From a checkpoint of a small mixture-of-experts model trained on Wikipedia: vocabulary 36089, 138M parameters.
Below are experts of layer 9 (counted from 0) of a mixture-of-experts language model. Rows are named router (the router's row for the expert), down (a neuron's output weights, with its number) and show model dimensions 336-447. Each number is 500 + 25 x the weight over its row's rms, rounded and kept within 0 to 999. Numbers have three digits each.
After each expert's rows: a language model's description of what the expert responds to; "comes before" lists some tokens at least twice as common just after its tokens as in all text. This comes from a sample of Wikipedia text that the model never trained on. Tokens count by the router's weight.

# expert 22
router:497466497530534502453494520514499499478516514542511450503521501512465535482510494508529541475519490554524546506455472524464539482486481482515508524539475482531520497470477514518458517544576468508495504502465538531476546558533494520482505548515509478499493531494462455503517519490486535502426505511526527506485504510527469551514510528510
down0:495483517531493511446475485529482477496528559532506452525484518481509487549544537511487490489494477492548434527530516525527466488497495550466505497490501509507540506513525495475460501513510493484480479503468519497536490517575513489480469485488486498520478488494527479500447484546530496511472503513493503488491498497522490509520486527517
down1:477536524462484463509505557501463461491473496528550479465499479482455507484483561528490511465498490474561499506523554486493512547513530520470501510491510498507485554494475526489501520493516518544500518488515496467498520492491488506481505491511497507496466467489502483464512467523507514451512450527491536524481476503485525473503511489481
down2:505496506511441482506491489501445481515465487458537487450501519445444474512488476538507508498471518494487499495530535520468536514511505540474493453452472493458492550506496490546500518519542545514525490536456533500479496502500478517524525507491519453560529523535524526471506469455510519534461551461449526454486489536505485500517509487462
down3:503542515510471513548489507484507491504499521462476509505473449499534501514490505461518519525531468525491467463507488490502496462466503486499495467530491521529539499526517494460495482517508503535506523452528470537462484515518474520551482493463488486513552519496553555516494506493453537490488517482514500516517479532491471527479492453482
down4:475510549503478493476485496509474549486476517518487507484515564483469504508525515486506508503488487504508495524523513518542463521495458541479514507508455530474482526511477472499540540470560488524509502529482503509495491500486491493471494510494515513516506484480532474477512483548480534496493472497488501558473511509521502497491495492467
down5:509507512548473519462532521448486535435480499499502480507505490517517512563505474553508468487513513471500548500468477537530520476506468486501507514533495510523490500484485511538483476474523513489485494515478485496500455521489468512484510527496505496486493488522510515489497556457545494538498495509478495466458517519435458497469510491463
down6:474503499566502496521513493559497481483475556503520491481487501463542536501476510509514512449515466497472518515519520508504525530511499491538471485472472504500561479561513557527510472518511478461489509470519489519543497505501516515510512507468499486506479476486535462562509488472473583471486503470542550492530477533524467509505498542545
down7:520539488502495506470474512493506492480508497478481457477487492492509514442499500502498506474490489505517506537480497459537513452528489468508471464514473513498494487519461502511519551464493501467506503479529504507478523460509546471496511505462513471529512501512543515486510538484497522550475462471460515511490455488468496489525507513471
Labels and dashes beginning lines in infoboxes and taxoboxes, such as Former call signs, Coordinates, Genus, Personal, Diocese, and section ==.
comes before: ":", "=", " /", " Born", " •", " career"

# expert 14
router:500457491520523504487534531513469502482534521480517481510538473509476523505542510516520495493504478539518510454468533522425523530502446534504529515473495472525502481484493510493487523475572457486522507478492488492502509540535475543449458506516546492524499510471454481518499489492466496504468490506516474499532490498515486515493492470514
down0:487473483478483475475468488504515504505461486510536464498487518488548502551520517522485528491523495445500478471513496516459520537491496490516510467487499499500457494527465504496496485501481413486492520450477487506506483504520528518471488482503474450533484471489531497470483473517492555520476455503522442463487532502500510523518510479473
down1:545499500468499505479489497504451496506552477526465496488546538527500529464541554498504521538473526479488543491450495513477495495490508541527478497555495481509545525505498501542533480532460485497506477535492560521458457483526489481507458478500463469545518491524520522540539506481507488534506528528533482501518492491485491507474501486485
down2:484525489521501547484468491481517500474488479482508500499563503498483518527533515521512514484521511521508535481486477540520505522536484504497499520486532489510515486501487534513458514468519542489498482484514535526524507502478478501473502474474502439515495519471479506516511543526504483471565483478490517523502509530509545467432454500501
down3:491487498473543513508509500497468505529480490490523511529518478534508490535467490501491528473464484480491540498480503538519503533523527527476484483498517503484517525452489472500503486485464513504420521494457472487469555496545533435485499492489531469500493471489442481508510503525491460451494519487502533476527500523527501501476494482518
down4:496444498508488484522513520475491544487521483516464538463467478483531526473479448514538506499492497520514535462476511513504517495461549481480513495458518484474499481512499503505475517519479508451487495531487484523447463464492566475509532480459491503473535496503515504483501503503440520535502460502549519507470511512574460487501503432516
down5:539482507491536543496476511475495510477485551560505466457507522465509461488517497512486487481487480519490502504527486518502479473492471533527517534457518554545507497519533484517530506453521492475502491496456543456506466496504493454509520531502518497525469472516513511520471525522517538528528480490522486496460511487468496503488542444498
down6:503524450546443507492530503492477496491538481487504517525526511449469504512535513544502515447520529533506521485500485476510505507504471521501477543469501494532495505483525458513534512512535478487513499518480520477463451482529432480475509484463559469504544519468529474520499454473516477494482502496502497519495523517492454538516495537538
down7:509522503487458475479505522499531445493508505476492507472511494493459497455551532496552494494487549458512536468494484527524500505466437521497507509488514498501509470518515466462478510484475495446553523543547514471495490517522496513498526501487552543492491525532485536519496481469507523504475549460543518536498539517549470497515472535464
Line breaks, especially those ending table rows and paragraphs, plus section heading marks like ==, ===, ====.
comes before: "-", "|", "\n", "==", "The", "==="

# expert 0
router:480467521512521515479492497516465523503546519495506482510486497528520531483527535475536534471544474506536509499496492528521488507485500520512496496541507489479494487462481539505469516507519451506528547480513534511488519507534467514468525516504529475502500504489439482523491488465479546480447506440535512468542499490515493513555506464520
down0:529473514486506512516452489466537507471513502467513535479487475489510474473511522505500530505500534468523470486541514497446515501473550550455539486499466534512495495504463522514450482482554507462485507484503510532535533471487519544506522490496529539463530507498503477468516534531503494474472486489484467544507473501501484481517507491475
down1:496485490529515444502517491483473540509496500511545529518485491459510527500523445471522472451529516485476475546524490482483506503519502540527479484529493562483483487483510503490517512500493506495452510478470510497524460503491496508524476447512515522537537486498466500494510499481535530470516506492471507532518518506522558499479458499488
down2:519524493525458517498518494525472463521451458519505484460462478501520474559459551472492512495512489503498477498487502509526496510548490478491510500466535485537517493457511467493503536505518445525514498476494463528478480460519492516516497487499481494519491484454523531466482449526508462478506532517496431491509508474497506512487501490479
down3:494505477470486519483485489479538467527500506472501513493492504512494457480486510536563499498529505495498509528497478477481551523501491526456559511520463495537537514501471524491494541511545550536473510508463518489481510505539519555502499495499478508521469497526498512490488461469487517538471483493551499500538488492522518514505513496521
down4:502465551551502541499484491497522520500518508516520466466485557485512506492511493487492514515479522513478512493514520516523496518514542538499530516538499506533456492534478467493460488521522529489517477496468522471509528545468493494511515488481517548498520465528489487480510518496543482515505481536512524496525491514481495551500495460488
down5:517501503500533496491490529475497541460525527526498501513526518541483517518510481528523498493515485500509476530548494495466546501479517499538484512551536478528481493518531501496522536465542462495487505509545497482495493526445471538474493558490452523535520491542528450487495481506519475522462521463447497504426492489526519520495518557501
down6:452496539456486490507499483539532469538528506530481447495537474501498490501485469492499482490466502495511539505477483517511476447438496559486486506501503509546518529491524480536499483495525492494483502481481499571492496507492490487496465547487490515506528525490467485486492468495495526454515508484505501513493513504490492540497543510496
down7:511542493485483509490451490489469492473494521486470560498499483470496519544517502474503512498514526537503507533511489503480471464510472503517473495538522517477471471497531489485466488522513497502514513510481498524538502529510497472503484506448488455527485460489458484514483503491473483494444475428472507510500455485540503495492445527501
Periods ending sentences, usually before a line break or a new capitalized sentence, plus the == and === marks that close section headings.
comes before: "\n", " The", " He", " In", " It", "5"

# expert 13
router:476485504534519509501510547503492528486517509502539476532570485502511491471520542464554529482514465542547509477468534540485510548500511491514518511507478516539502499491462525514487504522589502521516505479502543538506508542514454530465488499520531464530508522488449453499526503519497507502490498480559517487511502472498457508485518459515
down0:462471519501500510488511475545490534502499511473472503498521505479445512549499472524550562458517487536491469485416489510497515483540486492494517505522462484470473540493544565508465500501532458509502483504520500536513557515501481472484510472477506507507513464520494468495490496501476432502511491535486438458505482513524525492507534500462
down1:512491537495509503506527513489466532498550523467533513502463493536472486519517534503519468491456480521507453506501505510509520515503504544494519533480492511522488483550499506497500477493463482542494455511498498458455502499483455475482505514481465539521534489495498512520461503457526535505507507525497500525486517496497521521496545478487
down2:449476519504464473476500490483504491512492513498512511527511483489502498498482491520508535484493498529489483478522524482487479489491547464539502535512485507464471500505489506485546522467455510510514489483522492520491469466508461500494522468467468487506451553475522533513524478477449500493487523491539513483501527480486498530493477453553
down3:473527512504481483538496453530512504445515461498490518475488543513435574474533509506508483516508520493503473488449516511508491456489552511525460461490513508480513503489481479506505474525483534458483509496510489530492525528489511524492485508503526538494460482491535556469493508540528536486491480466480466534506477510533522510494497502489
down4:551456543495526506511535483467438524528509502505537520480491506461473526454534498551517470525499469468511504475489515512497523479513508521492486546523536490548524478533514494512542447511491511524499504493481534486545526505481497479490501544481485459510524534480509483499499484489555525538484531482513487504508476493532457490497506538554
down5:517469527484524529465484458523491495492473524529503483499488497492494482508495459513482506486488532473503519454515429474537515509487502472519535493512503463461500514524512542479514467471463490502515517551472490460524507478501522506473464500544536519447535477486521488492483498473494459520474466445530559486533546487509509546484548519528
down6:497499510488492471541495486493527534507511467517484487524513502471515462539541510462497527475496517523479510499482556479462503513493487477509530511497504530500493503503507541473487466533517549506512482461473443543569508475505483491542520522492526498476520554523510461482491489516476507526473484475517527500490492511535510470497535540520
down7:483508543489480490511519528522397534507485451519493484505477516503535488518502503507483514527480469512512491562528508535516513494510481506480471534487495515500501481496543527508560549516545538467522507526479474502479460517475489508539517465473505532487453531516471526473542521491465487489478498511496486499431528537470513500516484488474
Prepositions and verbs that take an object right after them, such as of, into, through, using, provide, reinforced, held.
comes before: " the", " a", " its", " his", " their", " an"

# expert 8
router:441498494525506500482520531519445548499526499466489497516538475492507523440514490466537525511533497502499517450447516518479530488483506471480481491504486486536509494504473518506470538494549480521516527497505509504519529519516463553480463489504545494497515514477453459483491519509491517478465485472535496497549522491512490543489506477507
down0:522481493470472485505503492497504480474553540482485474548504521450453463475507506483509502513535516516530483501546497521524487518532460494542488510507572519524469518523493498457487542473510518514463532481450497513527492500517521538498510494498501485475492560508533498515497517555478524493508481536526492524524477489491522453510530495518
down1:510533520461492495479492501524504495481511521497533484509513569480559516517509515507490508473450482493539476549445510477534496577478492466520503469532472445498458459493516515499516507490534484486549511504471461520534506505489491499485505468526490497516498536447461498510490494478491518473469455529498480530466506478489555454492498473500
down2:508497516490516483535483491483443493458489484522523507502483503506512482520474488509524469504461471531499559495523548502541505463521495536498483513518488521491482514531521502462504467503511469487497471555525504494511491495522533512522481510504521506509521481477486451482478497463458484506481480490508497476520529518482483526536527467507
down3:485495526514518478529461491499536495478487495483464500465504509511508483521541555513494508501487467493506522495490516508489497487494499496525502478499434538535531452540473462511529496482544542492534535555489563468517511489524513443487506535484482514512489540456483557495510476497499536529485479518509470506503489478500511544535540510513
down4:505517498555501545504481519478484537484527534494490515492528517534431538530525513542488496502539504499472504541518525480497481515509486493572491499464577469514480450522475510438485527523466503479497530482504520485513540501478465546459494512482506504495502510486506520421535509478525538482476505503529424481529510490513506549496462543467
down5:537490516473480502490501548446447481523532483492489512476509454485479479488477477501445478446537528540503484496495503463508551522507538478500482511503512500547494478452538481471497488500504505472507536527523536477514500493489531527513511490480521482490509527431553500494500503480436511529495515479489442481469523517477477526492498484503
down6:480524510464500519496492564512452490501521498529500534505508489497513511467523506511507508535498530515474501492487480498493488511545509490512513434501457514499523525495473436476475475507504458544507493513522500511516541491493487496512486493534482481513492487497469507537517511542499463467451482462505495522496490512496501531503498488503
down7:491549494494472477522493573450495508471494478496486521497499472511471524523516495486489513529510500474532514452506492484435487470468523491501548511510498476501504493450469444474527541477496538502508526486532570471516427508494487463521501494519491513506471542534481498535476497478482476479442505503478479502504492458497539497564527497510
Verbs and prepositions in career narratives after a name or he/she, e.g. won, was, graduated, attended, in, during.
comes before: " the", " a", " his", " an", " was", " New"

# expert 17
router:468481527514499497468498524515458495484549535467489501486531506511536538461511535529493522497527498515543509514457500505453504523496509482511542489502470486510513517475502530494490515517549479494507533495523533513509520532527449515456513511510520473481478502456442467521475514507480547521469484504508502501528517521486455510475486506548
down0:508490528476482475523523456527502485529478509483462466512446465493503507463521492512473481489525499473534483512497525482504489510512493520466500518493444522531492504489493533523502496500510510514500476484491515451515466523513518491488476501513497494545498480481488479535454457492465515481499478452486530470484462497498559487464536516501
down1:507491489512484518465466503480515492501488510467464499474531461512518477522509519491538523493563514507539544486530503480516493509515468517507489494493459534475509522508488487502488498512503467470500475486530493538500516503527540518498532527523484506490508497513488493474504497504481516514508565506475465544537467497560499534502498505505
down2:523502490524508516439510520509555489533522492506494524485421480486503517448500507559481480486490498504515527523496488521519452489505462486509510522508489529526503497515490481481459505525444487453534487501500506520515474429493524496484447530483488485530492494537464503508466490492475476497539493529491471507513504495489491499474527510513
down3:450461508470495488483545495515517483479474509494510498490474494506517533474499484532481492512474515501501453500477462497469523472493529541489518514477519474509465512478508527478520519512487473556492495537541468489483507527532558530514508518497516527501495487487500509447532485497523494503481514543505457448509503507475491446492472481511
down4:455510508557493529464481460494455483449479524503545536500510509499464507530507503501513507476508507494522523460512469479504508468475492519479488496545507517548530496481523498465525476492523507474485518507488476486495509540525508475516534507499477544481520516493512486483481501451494539539490533514500508514469476538513517527525494488514
down5:492501455505466482512509493497522562550508475499498492501520484516486463475474484470512461494541526520512506537535544499527525451509551482448477501523477524458475504507450519434510527509525478512514502468511518500484506528502515541487501527494477481479475499522510495532540560539482495496508524509538540508502448518522495476497487505506
down6:516512494504519493483485478501548496497440501497537488526539516487501548501494513514496468511475499511480483494564506501519497515502497538511491498504487506489501518454483536515519498518432482511479469526520539507510492480514499543502482542509492528521452492481469542479482548465494507479458483460465444491498534516535472524523454477518
down7:549519517505484476513502493515589514461502521493519509469470482506455455514533515512463467463503504457507503509538460481450455508469508540475526460486449446480515497496486501479499496491482456483503475501467520476490496515524467537491509484505479501495485507500466527507492523523533512471518495514473488490546492488463500516504486485496
Year numbers in date ranges, parentheses, table cells and full dates, such as (1943–1945), April 19, 1956.
comes before: " |", ",", ")", "–", ".", ";"